Below are experts of layer 3 (counted from 0) of a mixture-of-experts language model. Rows are named router (the router's row for the expert), up (a neuron's input weights, with its number) and show model dimensions 0-191. Each number is 128 + 32 x the weight over its row's rms, rounded and kept within 0 to 255. Numbers have three digits each.
After each expert's rows: "gets" lists some tokens that make up at least twice as much of what it gets as of all text. This comes from a sample of Wikipedia text that the model never trained on. Tokens count by the router's weight.

# expert 18
router:157136104138101130112096174102164146147131094079101109159092129123160169097088169099082116127087144172116156159178160098120168171164151091165137168101115095172146092096089171147105094087085147087167112094157165146115081092173165163134167137088167105090159100159118166163169090092173156166152085120160171088166161154096151108091162166163094169146091111169166164160143087161172159088157162084098161170088105120083154175134125157118159162141104159161145150099095119122156166147163090143177086171098172165166090086164150151092084167155094169143167148134170099160136132089103146166
up1:157111140136122085107162139118154125094171117175162136107111094100154155115207123121101081177126088087158085119116055139120099156079163122100108159136072131080121216146155133176179125093077146178094138103089103104107130134148102110076142118119124108119073139124110115110123182159139105144126149107138136184128111119129120122156122085129161119130117118074153115100120148112138178180129145090168102115149041086110149118087133140152097112161121152051183086174082089104077059082067175103048140100117125132167140153104135126107152145070084070128147124104111127090162154076076083140
gets: "-", " of", ",", " to", "'", " on"

# expert 20
router:157135106139102130113096174100164146147133094080102109157092129126159171096088166099081116127086144171115156159177160097124170173164149091165138167100112095172146093095088171151104094087084148089169111091157164144118081091176164163133167134089168105090160100157119164163170090092172155168152084120161170089165162154097150110091162165161094168145091109168165164160145088160172158088157163084099160171088104119082156174135125157118160160140105160161145151102095118122157166148163091145176086172098173165164089086162152152093084167154095169143167150134169100159136131088103146166
up1:119128148117107165153149103079117142159126160088094096195148140097109107183149123113163095139094137142026092113074103169092073089176154127077141125105141207120149111176117109128147114127138138092153120092170088147138158140097156099092072166147145096114078061151164144143112154130077116124098135057073124113137126132157103165100101141108139124127171145085137109169129113133131157139117154155153050130129093115130163086080175201147079170137149069123142148144153076142125116084059111161074094143157100135094136058155134093136109094092141034125114168140130118113100075147134145108
gets: " and", " |", "ing", " is", " forces", " winning"

# expert 15
router:158138110140102130114097174103164144150131093076103113158092132129159168097088167098084118129089146171112157159178158097123171172166151091164142166101111095171145092095085172154104093086084151090165114093155165144118082089174163162134166138089167108092162101162115164162171088094171154168152085120161170086166160155094151109090163164162094168146090109168166169160144087160172158087157158085100161169089104120082153175133127152118160161142102158163142150100097120121156166149161092141177088173098173167162089086164152151093086168156095169141167151133170099162135133088104147164
up0:164123163146072138115167050146153123176195145174147120040113108144071118136109125176162141162108066132184118126122106143110168138142116124094096098151134159114130167101151115141161108134199114159146130120169115114122098186120182111126088145170147094161088075175127154157146094155110189138135119092134183137095133122065082114174072096090185084131112151115065072170099165119125137143142128150105128108094165112174182071155175102147147124154104100162089145136151171075093138109057162142138144048179101096106120130110122081154137084098174083106105121117136125130117149133103111141
gets: " 0", " to", " by", " –", " not", " E"

# expert 8
router:177160102119129148128091144138145108113129080150120093083122079123161176102098147101130135132114125140132167165125175109105157177136156101167166151084083087129154080094126154147097080078077159118169088092149183159122112105126151198145193104091169090127138100133136186190161091103147139146148102103144147089172184166086179086083159139173152183138124153181154170166155089181177177086158168089080155159129086125135171131181148099104151137117125169169107129161080120122148166127182071106111118175091115170167117137124161164078112161175096131158162098110144095159163098139102143139
up4:133113160080133098136164135153138117150151152157178170214112134096189148148175155106089156056103049122116142097144061105107123136129120105152098090136178140098113131086131109103085151094179158177073157161107176167127171120135142153183139058091110133138138098117158102174113127159143118127133143069095097132085120144146162137181059107085136159111131146159154116124170175140095115167163152170156088109155137163139157126195157104176167095153103120157165167173158119179099162098132178090073094140138085136102117105135138113154172082143143088099193089164129164101098118133086129074
gets: " for", " with", "|", " be", " was", " has"

# expert 23
router:160140108141101126116100174101165145150129094078103111155092129130162170097087167100081118127086147175109155158176161095128168172165150092164138166100114096171147093096084171152104093086085145087168113092158164144118079092176163162136165135089167108091161101159110162164167089094171156169152082121156172088166160154097148110090163166163096167147085111171165166159139085159172156087157158082099161169086104120084154175135124158117158162137105157161146150097096117120154164149159093142174087171099174167163087084164150151094083167154094170141168143135170102159138135089103148165
up1:109117138136190125150195108073067091132167149095104140120178119167136129174156142090152152131132161096171099090066081117160104138141093138133150065094172082138166139150106082128076111093109113141136100167079105104127149149142124088126062136133099121120078121201163147089060107129101117139200143133125136131121127148192161114125093125123121136144143147102129129131110152087116085139143144132092096103110154046164106154086143137138135145164128132111007122130155164087161080039082178215109146108158080103119190122112134118159155101114122116109093164151125140174133154120159141153
gets: " A", " a", " 14", " P", "A", " 13"

# expert 11
router:158140107141104127113099172106162146147131095077104113159092130127161169095088165098078118130087146171112156158177161095121172171164149089164139165099115097172146095093087172154103094089086148087169114093153166142118080091174167163138171138091167104092160101159116163161168090092172155170153083121162172087163161151097150107089162164162097168143090113169167166160142087161172156088160161084098161173086104117086157175137124158120158161141107158160145148098096115119154166146160089141174088173098175166164089087161151153092084167155094169140167151132169102159135133086104147163
up1:140062164129125075145109119137156147142181151102131151172163090080123088123163078091129155088142124133136121106098048125115109147111172155122117128104107222089043149161132147114127169151174084118076169162158115053119131137092081151119092150151093158151085108064140105159098109138141120096096089118107079173080083099199122128124105063073157126139196155118097100149155157098142086115100133155143098078126120162123165127081106113178157094058134074113133156155162108160115095095126154181131145086084132080112146148147089117129133141116134130116071146094115165123099162143167171146
gets: ")", " =", " a", "s", "er", " L"

# expert 7
router:160142105141102129115098175104163150153130095076102108157092133127157167096085165099080115123086145173113156160176159096127172170169148092164136168099114098173145092093088171148107093086089145089168113092156164144114080090175165165136167139087166103094158104163115166164168091094171156167154084118161171089166161152094153110091163166160095167145092111168167163160143087159171157087157160085102159171087109121085157173133125158114159162141105158159148148097097115123156166146162092143175087170096173166162087083163152149092084167156096166144168152136171100161138131086103146163
up0:145135195126146133106138058186066173116090072160128103157085108132100129134112111163166123131171111094225111124116109148160107081099123094162131097131130172108075136165116110098141178118132095118147172138151140202084141097121061100101112161126087198132132151117108075110120136104134148143120122126107132116062093127144124159146111111071133094151119137094051146111133124154110073180155135114080065166123195093084112101070114151122103115149128060115122096200195169102153110175128150133138127110092146152063159124096120128129137097082175170108072134072141119135122108111140171120
gets: ",", " &", "al", " and", " m", "d"

# expert 3
router:158142109140105128110100175105167141150132093076103115158091131127157168096088166095077118125089148172110151158180158098125170169167150093164135165102112096171148092094085170152102093088087148085167111094156163141119079090174167162136164139089167103094155102160112167165167091095171154169157085121158172088167163154094148107091162168160090169145091112166166167158144089159172159088155158083102161169086106118084152172135120157117162164140108158158146147096097122117155166145160093139176088171097175166165087080165152151092083170152095169140169150136169100159138130087104147166
up4:088130116153098119123134111179127096150157132174168104068208113114129116138142132113114124118153053155118100111137099115135128053124029153141175130102146161095173185168111129183123136125167119166083157137120130139083194114184113116116109123149097151167116158129033140090096142090121166121109155186141136147114172105109143176085125156117078115129073102124082119122113143080108114117115172168138083079134152184122126115129126095155104093072157103071093112125162095073112114133113149079093072104147127077108104128122142113153188118082166113068116143104164185083096124106120103058
gets: "-", " U", " National", " D", " American", " its"

# expert 12
router:159139107140101127113098175100165141149134096079102108157091133126159168096090167099084117128087143170112156159176159097123170171167150093166139167101113093172145092094088171152103093087086149089168113092159165142115080091174164163132167137089168104091159100158116166162171090092172153169152085120161172086164163155095149109090162167162096168144090110170167166160143087161172160087156162085099160170088104116087155172133123156120161162142103159162146151100094116124157167147162091141176087170098173167164088086162150148093086168155095170142168147132170102159137132086103146165
up2:107073129171110185106137122131120104104112183165103140047108123150144098094162169153113179100105106095124154098094131113129078132138119134116097128156131168164156166107079141121111161113138139168157091118106127132117142167175083163147126122138122158139139121111099130158129156128106074156128149136140051103077089142132146163147097040158212132181132133128152124096119125170139045171073180175168145113142164174131113127107082143127126084134098156088101158115154144169078083156097144158092109124104112056058171187100150083116110122126134106067110104158178116120146166108165026131
gets: " was", " He", " It", ";", " one", " a"

# expert 9
router:159143109139104126113098172103164141146130093081102110156091135127156168096087168100081119122087143172110155160178159102127172173164151092164142166101114095170148092097088175151104094087086146085169113092156165145119080090177162161133166138088165106092160101161113166163171087094170157169148083120162171089165162156094149109092162167163093169143090109169167166160142087159173157088159162086100162167089107119081155174137123155121160163141104157161147151094097119120156166149159092143178086174099175164162087085162153150094086169153094168143168149132168100161137132087103147165
up4:143099083108109106188187121168073142100140153111144147118155119157112116113156102111172144178117129148152147125141128176137119158157102124106068089129136131098134166125138121116205134144164104130133161178078097086253129136138071082112110094150077114173136149129093146097104118177146175121110174100154113132050146122133122119173132154087078071127177094114168132140096129189118073114122093182104122163172158147118090149098150150149152082079143180145120153154121121158069125112068177134101143111121111127084176107105134091136147058146122056156089098121126094140143161103098202141
gets: " of", " to", " from", "st", " new", "th"

# expert 0
router:164108105108122112140089172098143145115155076108080118167097141106160162076093162087123121121092143166136173170176163120115147172133116098176162160118116085170153085085088157112089068089101128130173102082162164146104105141141166154100160106093174100097180087148111152141180118085170156169148118117144159091164175161104129097089158178173115174125099135167153177161141085144184160085164166103087163144099087140107167174131121124099136162136085168167143131138093098106147174140168082155161074150083173163186077098165172140109113167158089173136173154131149102168146142093116147179
up1:084092147107143123111132119124141125089122083165120164122140149075070094184140136097097093123097092105132143155138123142089138115117164114092116098133118121089163106106118111141078115167156090096150114095101099173062132158106031144176100124117098086154068204106060107176137116177140135037128176120176179145094151143063128155194164134153094151176138088164114121107104174141123106134138190155099083111131080138173180076147123137125111136150111095125075173099141155136154126155089148112143115124113092121113120154080064095122166152092098095066144186074073133144108156119142141124
gets: "\n", "==", "===", "w", " 27", "===="

# expert 28
router:165109062107118123102083177099166136134170091112124140104092101177150178095094154091122106152108165167144167163152184089136173174098142093161142163114121088177140100088111168107083087091094153110181090087171164147121116103161126197151169163108164116138167100130171140107176096076173145173145094093175168107151177136096144109065164167159114150121114135182125154163112097171175163089165158115093162161084089114126160170127159141102171153113088155163121113134092106150160160152161083154162067168091149159152091112128139145080097164161098175140161107158152086170118119106091144114
up4:135107177109138163095116122120166091167138072179175118072143161157116147158124105112111129112123092108122110150126081090134118048138153164103147084169114173154128154112084107119146125133136066135129076126135130112100190141184081055084144074194100145126089072101127091096141129085104151158057148096132185135078109170124141100104156184146132134127142064129118060108131147127084158143118184139103187129158083132125044100148143142104187099115078112100124130105099080099162098096140102201112166144159131145169128136154123144129103095162168113143128113076131098111106150048172144142
gets: " in", " In", "\n", " |", "In", " "

# expert 13
router:157132107139101129111095175101164145147132093078101107158092131126158169094086167097081118128087145172113156159178159099123170171164149091165138168100115096172147093096088170149105094088087148090169111091157164144117080089175167164135166135091166103093159099158118165164170090092173155164150084121159169088165160153096150109091162166163093170144090110168167164161146088160173158089155165084099160170087104119084156174135125156118158164140105159160145151102096118120157167148161091144177087170097173169164090086164150152093086168154096167143167151133171101161138130088103147166
up4:070173165101090071100168120115132134140146137154095173174172151093110141151163073105082167108169092095104119163060126132136075117131106135149117131139197144119051136156222107073113132135184120159143087112091142067128136135136030110127122115170108125140149152125111143136145147137106107118121128163082132119118070111086116167128143121116067114127119103164179124138117140146135135151114077170144147125134156179096121078136143084128088085157140125113096166158151131158095049049136129137134150193197167094156123149085066145141116155104158177161164101140054148131091135128125127090
gets: " the", " ", " a", " The", " John", " San"

# expert 14
router:159142109137102127112098174104164146149133094079107110154094132125157167097089168100081114127087144173114157159176159100123170173165150090165137166098113096173147092095086173152104093086084144088165113093156166143115080090178163165134168138090167104090158099159116165163169090093173156167154083121159171088166162154095151106091163165162094169142090111169167164160143087161173159087159160084099161168087103118083155173134118156120160162144105157160150149100095117123155166149161092140175088172100173166166088086161150149092082169154093168141167149134169103160136131090103145163
up4:059105147081117131109183142087114143156066117163114114127118101168129154148172104106152135153108149183099103113111103159133043088129121140114120094184065167108111068129156097113116141200186125139126149118154104090160142138127133136104086148126149172097090120144123133138193116098138157105045150206136122163116086108167129130119149148130109087123097169158134107099144113122116079174114141140142096149157147211192051147069170085122128153133127171126116103086167131115061066107106121108109139075100091112148161170179121126080137116104172121113116091179114142133214080112133128143
gets: "s", " on", " his", " \"", " he", "a"

# expert 19
router:158138103139103128111097175102165143145133096080102110156091129125158168097088168098082118129088144171113156158176158098125168172166149092164140168102115095172145093096087172150104092086085148087167110091157165142115080092175165162131167134087167105090159101158118164164169090093173156167152085119162171088165160155095150110090164167163095168144089109169167166160142087160172158087155162083099161170088106119083157174136126157119158162139103157160144151100096118119155165149162092145175085171099172166164088084163151154092084169152097168142166151133169100160136133089103148166
up1:167124195197128135148114132172125134119160112153120150067135103144080094128152109124092144119125084123144135166135096152107102101063181098109158145159107129092078153132130100123126137088145095099131144125087121108094152119073149108149120060154083112077144196109094143146207150138078104098075157151157129123084138071129092109169125096109089090160042111144125115113174134132124098129138070122099146101167169141147108076118161154172115184082127135101102172159143090144131138138048116140102176118157088104050151085173133097180125074096164127156096144182136160108175145175192133143
gets: ".", "\"", " (", ";", ")", "|"

# expert 4
router:160135103137102129113095172103161145146135094080102110158091129127162170097089167098081117128088145170115159159175159098122169174165151092164139169101112096171147094096088172151103092086085150089169110089156163146117081091172164165131168135088167103091160099158120166163170090093172156168149084117159171089165160154096149110090162165165095169144091109168166164160143086162173160090156163086101160171087105118085156174136125157116158163139104160162146150101095118122157168147166089144177088171098171168166091085163151151093084166156096168142167149135169101160137132088104146166
up12:131126147119109131141157089087150108125101142162182185093174151106078094195096115161062063045133147137107086140148123148102146095174143113128122045114137150161136146090114119173178139103174121151106078135097114075138053120131144090140127133111088157182070108093131108143148158146070113138145160162098130139064113192120136094117103094134198098114109117130063144110180110130091071065164112187177077070143133144118139103177143163124141116091125142113160134099160119134140083142104134112105132148161131128124073169162108124172135080173159085105141075111133115155191140102147106091
gets: " |", ",", " The", ";", " 6", " 11"